Below are experts of layer 3 (counted from 0) of a mixture-of-experts language model. Rows are named router (the router's row for the expert) and show model dimensions 0-191. Each number is 500 + 40 x the weight over its row's rms, rounded and kept within 0 to 999. Numbers have three digits each.
After each expert's rows: a language model's description of what the expert responds to. This comes from a sample of Wikipedia text that the model never trained on.

# expert 12
router:454574548484494480519475474490560482471543494540545410538448541563536504469516479515445525496496532444455488535522442417501480497500502485459492502500485513491458455480562444457452471570498545425568539525518492506536474480470522513531526511463478515485461511454475561468517535467501545589566478513561441574454467491578538585478436576474451476514416478528565464464544560449483492472519454508500461461459506543475475553507503452480458545496442566470521533424480505579563401522479540516451535413509476447448520503469549515460543551484537475527449473473534537562474528467552538510
What it handles: Numbers and names in tables. Numbers in sports statistics tables such as batting averages and strikeouts, plus years and first-name or initial pieces like Tom, R, K.

# expert 3
router:458542491504501414521523507512564484445557526519530465508472545530478500527546473490527486493490489467505503547458480526552418453462482475422534489550521540527445482520549484512523500492531536515559568474527446481503496470481544513539521549489497552420486396527493558484539553494576541555523523469565488551479533514497478565483476483439368504470504531463475428493497546487451571471512454489486420510467541533512393550449531496418503497410443522510521537433495525562542483517484514530460587505494466535478532507481527544470443514459566534549483485423612535508488561483570527460
What it handles: Infobox field labels. Field names and section headers in infobox-style lists, such as Born:, Country:, Genre:, Genus:, Cast, Personal information.

# expert 24
router:440480552516509505519457500442537464548531495533536422580458496520504532414521442522480474493503528454479484549503435444554519454492464482474553488491523502507440489477488503482519480495536554461559525556505520507569446444505555480560524469460505539506479446559442568485526550419548551606549490523480457572431525532533520537466463527470406495488473462532538507447512565489456497444524479492498425470479537499484452525499518468512436559533463537499543523391478497523520433517510485501503494508450505473475512543481573513518531523481517496537452503483492528504453548559489553580
What it handles: Blank cells, music credits. Empty spaces in table cells of track listings and results, plus instruments and music terms like guitar, Orchestra, keyboard, and track times like 5:.

# expert 5
router:491516522533487477548429483459549492472553473486541481535456519555525483470537451512487510437533516459496428499539465488471463493519493485362495493527510500525483474494489490463496495481518528505509535505512465513574498508482534523567542490420466562481422473521450532485501522485508520654559475509529438555433433486552554540469443524414488445496464532527542495493552489475455574496489477510472483466478482537509436512491478470475485543511446566434495546310509517606536472521460547546440515501455451483501548522462567455496525551476528512576480418484525514522481547507525528541
What it handles: Biographical main verbs. Main verbs right after a person as subject in life narratives and plot summaries, such as was, served, became, joined, went.

# expert 37
router:425564544500492495534412506429523554450546515516536477512476541529484482468558435532500584479506555494458446487530491416480463489512510471424461482506546515476476480435545424528531482506507489511517555510531462534586436496459496557578562487475482537437512471498489576511504510498492517668527466534533451547457425515553498505498435530488431439484475486526529439502520520486534515461533478509522455527482493540525432541508505493498435517523480534442531524406476524519533457503509528538461516496475488467476551507444557462442491604484543450576503489482533546536426543538536495545
What it handles: Organization and team nouns. Nouns naming clubs, teams, institutions and places, often after the, in sports and news text, such as FC, Rovers, season, team, University.

# expert 29
router:500500491557523469534492523503490458441501536560539451453475480499464488435497445535497482473539494498475498539527436530465450454521499512458534489519564567466483529546530529476504442531477499540510505558563513555577486447447557531521540561492442501482478475528493504524553532469521536680565480565549487555496491494538517490475486519475418474546507424516496462458500489495502474432494439479459483516454495522534464477536550436491493587426458548473506507333461542490575531536488562529456484500481500538487533629481535428481547503465520544537415476450498551542480576589496543514
What it handles: Mid-word fragments. Middle pieces of uncommon words and surnames, such as une-art-hed, noct-urn-al, de-uter-ated, Patter-son.

# expert 6
router:461579553486483484552506484474517491456534460524526438525486532538513521496499466522423495449509517428425445506474484455542479502461438459413501445465527512457461533477557462506479486512502467461538514534511489537558489476443559543497540513449478514483471511506449541448524537495555563572543439539559445564451416520572516572476448565418470490477467490531561467518527570476457526479520483558454523452469503540496483507504464489480490505496487544484568510403449525520523431485455561553448575468451457492501518522478529494445552549511536495534459509489519511523477509480551514571
What it handles: Table numbers, articles. Numbers in football league table cells (goals, points) and score/date lists like 3–1;, plus mid-sentence words like a, of, voyage.

# expert 10
router:459562538467486464518477475500557473434543493545531437564455546547553509444510489514449528497527526443431471541517452444494476472491507461459504514499488508491457492490549446470483484540496521428575527516516505511543490491462531513526524520461469548498469492453468560452511532481511557589607483506556459581471466497555506604487420569450449469509448484521580455466525538459471519463520440490497474497446513530465465538477503450480479539522426563450520525435487522555551418499484564508455545402505477463444525496465566505451527556458547488529457471492525529571475524485565536526
What it handles: Digit and name pieces. Final digits of decimals in statistics tables, year digits in career lists, and first-name or word fragments like Kathry-n, Rus-e.

# expert 39
router:459569524476493479530474482492570483434543510538541444554455536548533528450515453516452512490520527432429500521518455441518469480533499458454501530488485500486443466475558459479445476551508510442539554511507507507553488482450550532529517527465466526502474506457503570438526546467520557588589474490554459575463467497549502587497449569448448483522425485512576460455524553457481501459514450476489456489444507557478489512501509458483480529513408552455523519434471506546558412497487553525460569414500456509470520525456528511470533577474542494532460467478508542566486538481577545493
What it handles: Number pieces and fragments. Digit groups inside large numbers and measurements, such as 3,042 or 400.4, plus standalone counts and word fragments after a capital.

# expert 9
router:410500464505490471546410492499576457500505541464555490533409523537463523458531469554454495402532491504411504522513480542503486464525507478433539503533517518491453462495514482546453485551580534477497518510514496553564497509470510580505491491468440538513458510482484537455531529483543509640491495554547475549500464457518542556470488477471432471514479500488531479464486511479430526400492436490505515499534529479503534546511547498434472478487453517426542503377483562536567461522465513512507524512427440486481512558489519496472529522497535524564503439472531567522504543518489558518
What it handles: Headings and list terms. Closing = of article title headings, List in See also sections, and abstract nouns like tradition, origin, concept before of.

# expert 8
router:430515574494504497549464499435541504494497508505543433526493539538517520487545450506484544496568522485480494483525438464561478453481452480475500488519462503476464494462548492507488472537494524438516508486520505522531468458458489555565536518453446548467427513482476525468539561467524552600553499501544473555467472500567505569488406565405449518493483473483568474479549567452416525451504475533469497468490513544483471520451470437466480500501421531456518536431483489551537430518505506531457603415476437473478512539502551445473458552476543522495454469468507514552499533463546568514
What it handles: Line breaks, transit lines. Line breaks ending list items and table rows, and the word line or Line in railway and tram tables, as in Jubilee line.

# expert 36
router:508517556573488487506447500473518494487571563464518481544474518547470495500537480524462551492544557516437486524534483457538483480565481450406514501583546512467482503444539469476487492532552528538551533477514448531524463441470500544559517519459487535453451464534417572475518545465589573491515470541558480629485480487536502542466397575456415450458483508535555494482575501487446544425546466504454499493482524502515453573459525482444481481466477529467527521452455523537512428499461541500459534464505498483447461532411520460474489526469520534530452476469522515532497574527538533506
What it handles: Table separators and colons. Pipe separators in data tables and colons after names or labels, as in Keith: 0–3 and Ryan Reed: LVS 9, plus list dashes.

# expert 32
router:484502584493455467529505486468542524517580525476510482556452504579530471493512419482449542502522516487467474512437454441541457529462447496437510459496516496469507465453507464497474441485539523444555509551485508538510512512445500531540540509494464535465442470526495538422508517483560534579613485518527495588475464455521527555474426558459427470536484513499567483468513572452491541473576460529486521464476517530500521518437490491421446489550541531470518544418450581542525419549467542455474584495514490453519464532413531523497469513494559484530439442490505480605481473600535564463
What it handles: Motorsport results entries. Race position numbers and codes in motorsport season results, like IOW 29; DNF, Ret, with team words such as Racing, Honda, Toyota.

# expert 23
router:480555547535475444522502464453574479473559495523552470532475553549533479489565453534534534493493520517477440486468472476566470475496444427437506478513497512498447558488486500527492506432539513488557526503492503545523442524450458488570528501370535506447493439545445529478476550526520553579501463505493489543436507547521549508487477513460445457508496466489508519490508523461445540434527458550504460460524513504539445521448563416481474500514388465518521604421448502518527503503479511571481533499530456507436547484434519481474473528521547415555514478491529534545467575494536527465
What it handles: Reception and awards terms. Words in reception, awards, chart and election-results sections, such as Nominated, received, praised, %, Total, Won, Best.

# expert 11
router:503530526523500520511480447455570463469588509510514495524441529571543490485517469538473514434545516472455449541514437464507455499509480434400523486505558531450377495453509484483457495532570498516551531487535463539506499497487522543502517502405458543475457445532487538503490522489516519500540447489541448492454477476553571520477438556442429460473466514582501501494511500487473542418485463514490449517504513546511472545513518466445433480514491574450506545429468563554553488550433524525434530434484467469514559536460520462455534543460507451526483431480547486539482508526529535510
What it handles: Prepositions and infinitive to. Prepositions and infinitive to after verbs or nouns, such as intending to, due to, against, into, between, for, plus modals would, could.

# expert 31
router:473553490529537498519467477489544484499607520512538485556445492562514520454510468534478560479519538471474472522540400487537456440538474443429523475503508530431451506472526453516486444569525516461522543504542481520512489496438496534541521545419465554497446477518476499495507503495524503606582482543565434634430491481579494548461415552469504528489465473513544468471536560446489529511524457484464457501482565493538480526515514458462420481512468545484551575478453547556504448496467546507441536416518486475497553509455575473462516525460542468550448478464544514526495531539492552501
What it handles: Coordinating conjunctions. The conjunctions and, or, but, & joining list items or clauses, and word-final commas in name lists.

# expert 19
router:476543534580455441540466480476556474478577503533558485559435531536542470450483486587518524479508479456502489537524500540565478487519430466467482535544469504429431451502551516466501512562525515438534488511533501544515504433478536541514514475487489493471475488520476534496565523473532548600518523530528515560461506468518477535505460545487395467493450499535544449506552552448417478493525477487448442528506560477502521548468551433426473457425483496446522577431510496566559490518491558517497564476447448542423548504460565482463490499471501492515498448484531514542511501543549488496
What it handles: Biography lead openings. Opening words of article leads and short descriptions: born after name or pronunciation, is/was, nationality like American, death dates, footballer.

# expert 16
router:440556528531547549554538429473548489438544483495473482500448528532480548442513426498504572484585544424491441564492439489527483498464462468484497445490518506443489482453525496508457412467530523479507578569527485537526499474468565493516509559471469485464460441499512554461550606492530515584525558563564466577442495480492503511490462553465449568447455465522495461474513555481436564461511421489464488569466548539486477495508485463491531510498506440503546509408406573510511490532458537565470528499463442476486538597444492434533465560407552449554447504426510546540518500518535517497
What it handles: Pieces after capital P. Word pieces right after a capital P or O that starts a name or word, as in P-ima County, Holly P-ond, P-orter.

# expert 4
router:489538515502561439524457439478490502465520494475555504554452502514509551499540506504439520493462561506457503489566465546479412490463515466410484477498498566487460514518560478461537492530546490495527498516536435515571434488480531534547607528443451580450485496479505516520494519506477585665528461548576480587476444456525512486461512528470409455479471493526515485490496470506511513456529483510497474499465506525527459467535563536488479524464484539432522548320467515531553502528492480503493506474443477477453510505478503465471521516451513499568485437436527568477486523528496539561
What it handles: Mid-word consonant pieces. Word pieces in the middle of a word, often consonant clusters like ct, pt, ent, and stems such as press, vacc, bomb, protest.

# expert 0
router:457545538556534471478476454437569496453526537522529405481459469530554486430479489561499524425522554458431444550527430484551448449517460446457425459478510543474434517516493471533468447561493491513533496538546474576596484481462546540468501541474495534464463450527426487500574501477520514588559464558552474555468491473556531539475451482473465451499483487517526448436508484476417557416478484557448474505510550542581468517494543442486495507488454496487543493440462533570546544541509536547476533446474413469463559582471569450465544555440506519556427466466531521549519556531500506469
What it handles: Word-initial after quotes/suffixes. Word-initial pieces right after an opening quote or parenthesis, such as "S, "H, (w, plus adverb endings like -ly, -ically, -ately.

# expert 28
router:411556520489533447548469481450517498470539558493580433532491462505542533480553489524482511490513536481475503530526420468531500485478437486458544459503545584451501464447480482480484491543550553496479548526523449551527510455485543569539494504455444537457472477521451553484506536464542520508571500504515444605456460474535527530436439544389510495463489521515564444449535521496440537441529486483470477495510549559508467512469525478464498521504467541455521549432469554559553440533463547532415504424445459512462546514460561498459498506449525499560459468461556542544469585517530535490
What it handles: Line-start markers. Hyphen bullets and pipes at the start of a line, and newline-plus-indent tokens before goal-scorer lines in football match reports.

# expert 13
router:419561557508503436510495462518507519549547538537541459556470525565500501547480465493572554490539572434516479495529486489500449460488496477395450436509497499475479453476532439509544445467523518522517466490511460496588452455435465529586557484443503561476505441510537506519504531478542510629503520480515467588444459517582531495451455526497342459473476486546510460532537529516513521466508486485448506491482505520492490489427575460462463507511488508471497523357481551502531512532453560514477494493509443479527545554444514441455509591512523521506463478447506512560470502512515522504
What it handles: Sports career terms. Sports nouns in athlete bios and results tables, such as title, loan, contract, touchdown, TKO, weight classes, free agency.

# expert 17
router:484509499502529508577468455477559509492517511486559475507500466502513555454522465553509522433509553484466498546511461466578490455503453473485534544538502525459444497473513533527496483552541539476522514498484504532548510449470545484569489539473519557506479508455508555431563545511509466596495482531561503567513476518532451540469447566464409466522469413502536489466522500467424531392520431486524521510527523510500509566525502489401421502478481521440524509397453554506535446505537505566480543472468432515466470484458516528498520520473532518533490503462510546507515527545549549502
What it handles: Taxonomy name pieces. Word pieces of genus, family and species names in taxonomic lists and species descriptions, such as Ceram-by-cidae, -inae, marine, brown.

# expert 46
router:440560544557549502539482480477506500483507576511501436526413504489534503499499482522475501447558522511435489542538506506490475459511479467417531429473493498492444443450495486431466412475512493516559568520568488535540477443536514473518528515459492512506493453497462574501535538507533529590539497564534494541455538502542534494478471528457466483563441454584544468482534522507494524468549506510485473495444528509472512532426482460444428524541459567464495499401479542510584421517471514510490546467454468502453504579472564514506470568488548467529479478483531481548458524553531555543
What it handles: Single and word endings. The words single, one, separate in aircraft descriptions, plus suffixes like -ed, -ive, -able: shutter-ed, progress-ive.

# expert 22
router:481547563562482451518470468393542482473563515506540453535491532514554482496550463495467542533540533492494450483483440435504457483515456465488539473550533474431479524505575497496490486484482540506499513531491535537566482449436480521526509573446496540415480442515440576482452595530519549519525528526579491547437410542485553504455410566504413433481470454505514519484532505450430541472527430518489449480524496527532411510496512444492436530452423495468514571407468478475521454521438514501408499427488521473505511490462521482518479556486530484529473491481543502529418584531533505525
What it handles: Song titles and charts. Tokens inside song or album titles and discography or award tables: Your, You", of in titles, Billboard 200, pipe separators.

# expert 15
router:451541510494487473533527473477497489494499486524546437535462530518533507441478501511454515485491509465500459528545483508520457420502517502490499470520560532475441498496470488445480490515516454501524567505528422537533510512469501552555546494511519591493457422480491497445511499472523535637510487481546444593501457493559507515489506517457350495488444465521530437523485563490474500422517467465447476483489462484562479541515535447466440527476502559461550534346470485495525524526459548508470549485458453534529553518486544506468509554460576511529413501465572534549477540526512523541
What it handles: Titles and place-name pieces. Office titles like Chief, Head, chairman, Board, and inner fragments of British and other place or surnames, such as Bur-well, War-min-ster.

# expert 43
router:444520543502526489527486461464530424516519502463527436530423481510520495474527508532491526486557510454475514502513467465485464474464501491474483499511476561505499483513533433436524478497520518470545535510565465565518442489538513535483509568445478529477460506541462480553542548502504525610545543526569493560486446452553513503500422536449440489482481470531512532436490437455510538408503500537462480548539555527531429569556560501471461552481504557478551557413468552576494466561454518529426537437489460418456502583495546456433453519448559485539471515505540529487487525477534499520
What it handles: Word continuations after S. Continuation pieces of names and words starting with S, Sh or H, such as S-is-ler, S-ino, Sha-urya, H-eather.

# expert 42
router:494538501588558458542477456500528508511494485492509434493466493533523478493485460511486519449494554514426507524557483515447467474494495488442502440534514558460455511484492441439448490549506517477531531525572484546534547430434559511548539489485477484498477483514447578416508539525507528610503449499529475558457499491573521544488458519521426459541434424533498488481558597435470480466542479491545485469458518494522466539487533502456427522518486573425530565435508534530546437535485535540489591489420458485464521504474510494434526568498536477524447477501488544517471497556524485543
What it handles: Mid-word fragments. Inner word pieces of chemical, place and technical terms and LaTeX commands: beg-in, dopam-ine, Tibet-an, ox-ygen, Potg-iet-ersrus.

# expert 47
router:432524549539490475548429491443511445461502524487520465516456493544522513464533439544460524468528542476425463525494483489516484476531455495466532465493516592452474486482539452505492473555542526478507537503534433541590466460490507539497571535437453521468497439494479569475510544463518544576599474531544438518455517450496508558468476501477368450473470483513531456479559542496498555388536494476455459482464542539491447537528536482439401551493499536428518593497457551579578442550464513537427527446438456512472496514454551491448508517459565480522418464407529584557493517504544525523
What it handles: Line breaks. Line-break tokens, especially right after section headings like ==Political career== or at the end of paragraphs.

# expert 35
router:430521538509458501559475465458491557486513517469559437520492491519458492461521478554419516454552510448484537591499499481519474447474511479490532468539532550470435511488481501559530494544527483481530556494517438556510503452493537576554514540483466521448496453500481543454497533494554505647515482557499463566503482435589483553473467549480372500476450446589527483496507534498444484438518463504457425512500521462505516545501534496467463550480515524508513522385459526526548464476484531607510464505415520494468543566487553532478533546443555465542431489477534517510446535542482559575
What it handles: Religion and monarchy words. Words about kings, empires and religion, such as Sultan, Jesus, Ottoman, kingdom, Roman, Christian, including fragments of such names.

# expert 41
router:464600524479479445525462488500517513460578517490559454536488522551500489485497487512515515509460494418428492518513457424480473491497460484454531467540459538458477498537516440508538512502529482499547499498512448504519495466456504527568543507429457538503474497512500535491502518525519580563588474561533493559441417527596530558441468588454426467513430483562610461472570494480477509517515521500494458471469509537511494537477518480476467485510450528447524543398484527492536430520484548482445491435516536431440492450467543541499494505466528472502432513467516514536498510525550526526
What it handles: Coordinates and tennis tables. Coordinate symbols, tennis scores and player names in results tables, and list dashes in taxonomy infoboxes, such as W, 7–6, Guill-erm-o.

# expert 14
router:465557495564536485492453494479557463489576520539506480516425490564532516456507477532463521454509550465434507541510425487496457455527486481389481463525501529436424503473536460500502465542518518471551553551535480548552475468468499561527535533442491567471447467511478544466516560497567520596549481539541483660444473462538554529481448527460499496477491462545547464481529536448506526502499470518460448504501546496494455547515495486469470536498464542462534527478429517566507451512457537510431531447509451503485576514454559470462518558465568470597470458478538515533471525517519565493
What it handles: Comma-attached clause ends. Tokens ending in a comma, especially after time phrases opening a sentence: following year, In March 2017, 2017–18 season.

# expert 40
router:502543553530550490499463495422519505501548523486542472551471525481493512448522440554467534445522583477434459528537475475523478456542453456485512475537526551462431473453501437486450453557540509519520555512527488559555475503435530553537506526466470533479426488493494483469513528457523512508570520573571445551481456504520550550457419534477330463479456442510559507459534516473489510507511475477500511527497552505498486536505554483502437519489446554469548532459462553558514436528444523516463533483476472476476544513453538452474481533452529465565424468501525528516497586556532549543
What it handles: Sentence-final periods. Periods ending sentences, often merged with a word ending, as in es., s., )., "., and after abbreviations like FHWA.

# expert 1
router:481543516519485472525498471505525543506524484517492458525517514542491522502565499475488530522586521488505460488478445474487479450439489484493471508468546506475504499489491477460492494532506553492555556522561486537554520487461501573580495522487460494437475515577485514485473557487527513576563424495541478585497523498508528507511453565451351528472514467551493494533467537461489516477528478504518436508474483524492467484497493448496401518417509517498544528407456514502583463485458567560453576502433483517481499622464507494510526520471578443533489517453507552535450484601550498514
What it handles: Election and party names. Word pieces inside party, politician and place names, plus table pipes, in election results and tables, such as Dem-ok-ratiko, Cong, Labour.

# expert 7
router:499559513481501507518459428515541478473568526483542454538465494549498547447528457546460484500534515450460480516484506504528478498487459511408523462485483504474496478478550473474492446546560522496511516543521478569532476466468554545564585492453447547487432478531439523475530550464494519493563461519567468627470501470574539565489415541470341491496429515583550468429503513519462534435566499495461490493457535560505463499481519488478479554477497564444517520475461537540525445517452558536429494457471444474498489527451570472454513555466578494530437514443558491564496555534588502523
What it handles: Table cell separators. Pipe separators between cells in Markdown tables, mostly after names, scores or semicolon-ended score entries like 2–1;, in sports and results tables.

# expert 21
router:486505564542517499518514443451545457486532495533506435556484522534511607482506459485456523481536539481497488514534475461525449453472479445488537446488486529426469483498504462486495457472524495501546538531606471501510449514475503506512563535466501538452459514529487557515526535485520549611527444483577421615481462448514451491471450540482439440478448543512511442498531469407521541406489457470469493567496551549567468523514522533514470528456508511460534517387444574498496495526508456494452520407503462466511515521465499480495455547438551466589457491375530572496478561538499573570
What it handles: Pieces after capital letters. Word pieces right after a lone capital letter starting a name or word, especially D, B, L, such as D-ors-et, B-ly-ton, D-ery-k.

# expert 25
router:466517532535540530531484484442566491481548555479496466538453489554497494442505464534466503441548546532465549509535480510532477471512486484448495502515538551481397501445507479526499511508549554465580530558516502533550536492449568526572522498467432530487493486522440562405564620508491505528534446548544505499474478453543543523480466525494502470513478476526487491461563567447447503416542463512450493535469521495478534533482590464437466516493470500447528511430494589506557481549528521481490547427462479465520482543463516498483487542480547471502413502451496552540512492522518509501
What it handles: Function words in technical prose. Articles, prepositions and adjectives in mathematical, scientific and technical writing, such as of, the, as, clinical, dimensional.

# expert 30
router:452516507515516447537416463469531467464531546530529477495441500493474500470565455572497539425515524459441486525493506527514496443515548447435536526533525580487503508491530474498484462509525491523490540482519464583530504488462523538530527543475464539485453461508481521512518527465527512702545495509527449632483482452519527506517509559492449438525486430531515446445528505484510519451484488453447479505468535532542480496476526478451476536497451537455554531422486537558548523569478530548454533483452494496447512577472541487496467602510575476563477504482533551524466569496510520556
What it handles: Plural noun endings. Plural suffix pieces and plural nouns: Stud-ies, jurisdict-ions, farm-ers, defend-ants, forces, students, people.

# expert 2
router:455535518547497460587464477465544476505596492475530464520439493552508536453545448567451520446533536484452471526528501485501466476517510461402494449512500568445432456495525511508483470490490533521577548507530444552538461482423564519529587514453467508481457455493453490458514522439503485497528481524527451539493517487523570506477407515439496447493468491528529472490515552435454572472550450472463493519513574552512495531520505485483462513527474557448545507416478531569505452535477546526444539478496441483478561562507518472490519558486552480501459461445565538509464526514521552524
What it handles: Locative/temporal prepositions. Prepositions opening place or time phrases after verbs like located, took place, began: in, on, at, during, within.

# expert 18
router:465568512529558452540517478535571484484533469490522455552491451551488556509501503514520502465562529439399500458517486490531476513507487497440521466520470561435406439484461451566438484504520478511561526534458445564593512500471496547522526511478507493532505496508504523445510532530541541618533460506566416549443466442547538541508452539459430488467500474501507474546487506446445499472550464518486544499460523513484476551517506385413481448480480517451512594379471508530565489498449505498516587500506422449468505525529531499483530553512554442534464499498493509533507511491515551463
What it handles: Geography and census wording. Words in place descriptions and census data: compass directions, km, mi), about, located, area, population density.

# expert 20
router:495552526494490507522501448492577484498527540486517421541446514574540530434492458527442544483512534445434491526562483490480490486515479488462466507496543502509455480469522444490487459587566555443542539520557473525531505479452532531542532487466416537463460473454441582408542575448500492541521435532549486542456428514576558538519432544487429506533457522495557490474526513440440478449510478486478484566430514501488515544491559467478480484514479495439515506439488516546514482503518522538455555398442443448466455518473555504459513563508542453534420495475544535543478527499566523555
What it handles: Money and math dollar signs. Dollar, pound and euro signs with amounts like $1 or million, the closing $ of inline math, and cell separators in numeric tables.

# expert 45
router:493501599521480506510465466451530427498552521503498437515459507526496528491511535507458497520536557501494482534517468466505477488499512480497474468513520538458513432479525409488488485536541578450562509543558441476484433484483460508513559500482477503501473474548418518473518536467524544597530489485537464609437431434563492535446413571459361437422436520549528494499563503512466515392540457468468487470495542521521491563498515555519438564527480493447498546370421560563525467545452478514480503402484519415460515500433519479445460514472537436541444492462541545510514510502500548556
What it handles: Foreign name pieces. Word pieces after an initial G, K, V, J or H in foreign personal and place names in lists and tables, such as G-ark-o, Dh-ak-a.

# expert 33
router:438521525512486512518444497457556535507502490527490472523513525511555465424513451573479559471514514465435476573534440405517449461482458449455511489479523514470441520426481495444462492549523509482538557505517486555559457465502537522573497494468496517455470546510411526423528525477524518559565481513502503557444529514593509568472447543424426480493428492537547496491546548426476565463517444512505438471485514523492471541461479431462454493519486567462532528430502526517577466488463521545484538433470467524461488529487592529482550537447563539551425493487524504559487500508530512527
What it handles: Year range pieces. The dash and first digit of the second year in date ranges after lifespans and terms, such as 1689-1702, 1906-2000.

# expert 34
router:417592562530518489533465472494578467462513502505560474507489502505502518442535498516504536479502535465407472513533445461524445469466488417433481490534515526469416453501519463484486463521510480506547523548531454529555457501466547578522554500493448545493455472520465551499503537474512553548580483543499469520492496445535497557448425518474488473494469468546569448486520518443456520480571455538438432494498522546525468566507475475450437539465471572473531519463442548501575440553477508527450550440450442497452481520472529541456506515503580491525464471490537514544464544514525524528
What it handles: Definite article. The, the, This, These, His starting noun phrases, especially sentence-initial after a period or line break: The film, The population.

# expert 38
router:452518498519522498539521466413527508474510589428525458524448536525525525468535445506459536491609559551448556518501481486518495463505482495477496443487536508514443445484521510526474437515517495450545492509537493533515517519495517551526506507477442519470458415483466563442537517496492548616521502512543444562454480478474596500482490514437433457521489493542533473462553565474507505400532465461437531494484544549497522517461509466492502542486437545443544552385480583462516465533481575476521563481470426483539529612457490497431514556480551512579472464491518465588453554521496544524
What it handles: Machines, vehicles, software. Word pieces in technical descriptions of aircraft, cars, engines, ships and video games: tail rot-or, rear seat, multip-lay-er, software.

# expert 27
router:466571522473473472532480485496571467435539487554554406554451527547539498451519456521456517492544511455447493535518457437498480488512491466462510519498488508487463479492562455455463482548507525428563550524528502502542499476466514529529515514470470532497463509455489567457525542474511539595594464509550459582472472498542509601495429585463460486520432507541594466454509550460484480464503447490477449505469511538468492537504487432470457546490433555449519523435481505561574416507495567508466560422494460492464519518473540507460528557466533483517470472480519529557489529498570556507
What it handles: Years and closing brackets. Years and numbers after from, in or table bars, like 1940, 2009, 1926, plus closing parentheses and quote-paren endings.

# expert 26
router:457563538474475470528471476483575484443525496529533430557445532528527509449525459523463535491531522458433488513504460427521478484510502453461505519488469499495459488488541449462497481559515516437555550510535507501543479490465538518539527509462465528503466515439463562426531544469519557592592465498562458570467481503555508593494430574457451505521433495528580475455522536465482505454522442480484459484457521540459485531480493426465470534496439545457533530438477516546558412508503565524462543416503458464461520512487546503479534570477544499524450461468526536567498532476564560519
What it handles: Line breaks, pronouns, coordinates. Line breaks in infoboxes and tables, sentence-initial he, He, his, and digits inside decimal coordinates like 116.428°E.

# expert 44
router:446555507514563478534502442438562427486556480509519506496392488550508530508484501486464501480484575474453528592556479565511481457463436460458464441527526555476490470487552447508420486526475485539493510533518464587573524510448568478480569587514453516525465477553510530517481554529519536672545542513517485540416458467512521486458453520521424439477462478542484496469540533459462530439551436487480517495455529499576464536508540506490471514538471497467537550381431517554520507546486534494474505426498463455481526511459553418407489565402553485554462524489489478517477560489544481541
What it handles: Short mid-word pieces after m. Short mid-word pieces, frequently after m or M, such as m-aw-ashi, m-ating, m-ock-ery, b-ott-le.